config.yaml
num_hidden_layers: 10
hidden_size: 128
n_experts: 192
experts_per_token: 6
d_expert: 32
d_shared_expert: 0
hidden_act: "xielu"
moe_layers: [1, 2, 3, 4, 5, 6, 7, 8, 9]
router_score: "softmax"
normalize_top_k: false
routed_scale: 10.2
balance_loss: 0.00978
balance_bias: false
router_bias: true
n_groups: 8
groups_per_token: 4
init_std_router: 0.0259
lr_router: 0.0027
vocab_size: 8192
norm: "rmsnorm"
norm_eps: 1e-05
tie_word_embeddings: false
optimizer: "soap_variant"
learning_rate: 0.00423
beta1: 0.95
beta2: 0.95
batch_tokens: [32768, 65536, 131072]
max_seq_len: 768
train_tokens: 379500000
max_steps: 4897
dataset: "wikipedia_en"
Below are experts of layer 3 (counted from 0) of a mixture-of-experts language model. Rows are named up (a neuron's input weights, with its number) and show model dimensions 0-127. Each number is 128 + 24 x the weight over its row's rms, rounded and kept within 0 to 255.
Before each expert's rows: "comes after" lists some tokens at least twice as common just before its tokens as in all text. This comes from a sample of Wikipedia text that the model never trained on. Tokens count by the router's weight.

# expert 51
comes after: " (", "0", " for", " with", "ing", " from"
up0 [125 138 180  94 124 105 112 132 130 146 130 116 111 128 164 139 150 156 138 156 137 102 147 104 107 135 169 175 125 144 127 159 107 158 140 126 111 156 119 109 156 118 130 102 104 141 130  90 167 136 132 137 160 128 100  93  97 179 114 112 156 135 167 118 115 139 146 135  83 125 150 123 161 130 134 146 186 132 111 111 142  93 159 138 124  93 145 106 140  98 125 138 198 147 123 133  96 123  99 124 138 132 157 105 139 101 134 129 153 112 109 140  69 153  94 166 138 146 127 131 124 179 118 163 155 167 124 156]

# expert 123
comes after: " ", "9", " (", " $", " such", " School"
up0 [130 130 120 102 127 130 159  85 134 100 138  87 101 102 108 101 146 137 120 190 149 146 169 125 108  96 139 124 147 128 119 123 107 118 119 115 138 141 140  85  99 160 104  84 154 114 138  73 161 103 136 129 108 106 123 125 117 140 132 111 131 139 108  91 140 149  96 137 107 151 157 159 138 147 175 135 147  96  70 127 124 119 126 148 143 126  95 101 107 107 127 153 173 141 130 152 153 184 132 145 137 145 132 140 118 185 163 142 134 138  95  68 139 124 119 132  83 137 142 139 108  88 120 158 156 136 132 141]

# expert 93
comes after: " ", ".", ",", "–", ":", " ("
up0 [131 142 141 121 106 132 143 124 133 125 132 149 124 131 130 114 165 121 126 119 120 144 154 179 157 141 105 160 117 180  83 149 140 134 147 182 122 132 103 100 154 154  93 130 122 121 108 110 130  99 104 129  93 129 100 132 190  72 126 116  90 151 127 152 156 140  89 177 118 101 148 125 152 174  98 114 153 145 134 112 105 112 171 173  91 152 129 137 103 122 130 133 159 163 100 138 181 130 137 148 142  97 158 142 110 148 105 129 141 100 104 135 115 133 158 114 127 140 108 179 161 145 136  95 149 132 140 112]

# expert 143
comes after: " C", " B", "C", " T", " D", " F"
up0 [126 145 128 145 168 125 125 162 117 165 127 140 140 105 117  91 128 107 128 122 140 143 124 136 145 138 119 126 102 120 131 149 121 108 169 108 121 155 126 166 118 131 102 115 156 146 183 120 112 152 163 124 134 123 160 135 105 134 130 200  68 162 154 147 187 138  98 103 138 111 150 139  76 120 118 148 120 140 120 106 140 141  83 105 125 123 149 152 114 123 103 107 133 123 105 126 163 110 162 134 120 141 165 124 149 132 142 118 129 114 158 120  91 157 105 185 131 127 110  65 138  81 122 124 124  64 139 131]

# expert 17
comes after: "1", ".", " of", "9", " in", "2"
up0 [ 72  83 123 112 137 115 133 105  90 136  91 120 127 148 119 128 114 127 103 147  92 122 121 157 139 109 179 178 135 144 140 115 165 131 126 139 134 134 109 129 172  88 160 143 120 137 153 129  99 118 177 167 139  80 140 149 114 132 108 133 124  70 114 101 154 110 124 120  99 128 153 127 123 170 108 101 161 143 143 135 173 125 151 165 126 147 136 114 158  87 157 140 130  95 109  75 125  95 204 144 133 120 122 124 149 116 122 125 136 112 140 110  91 140 136 159  94 117 144 129 148 145 107 142 130 128 128 111]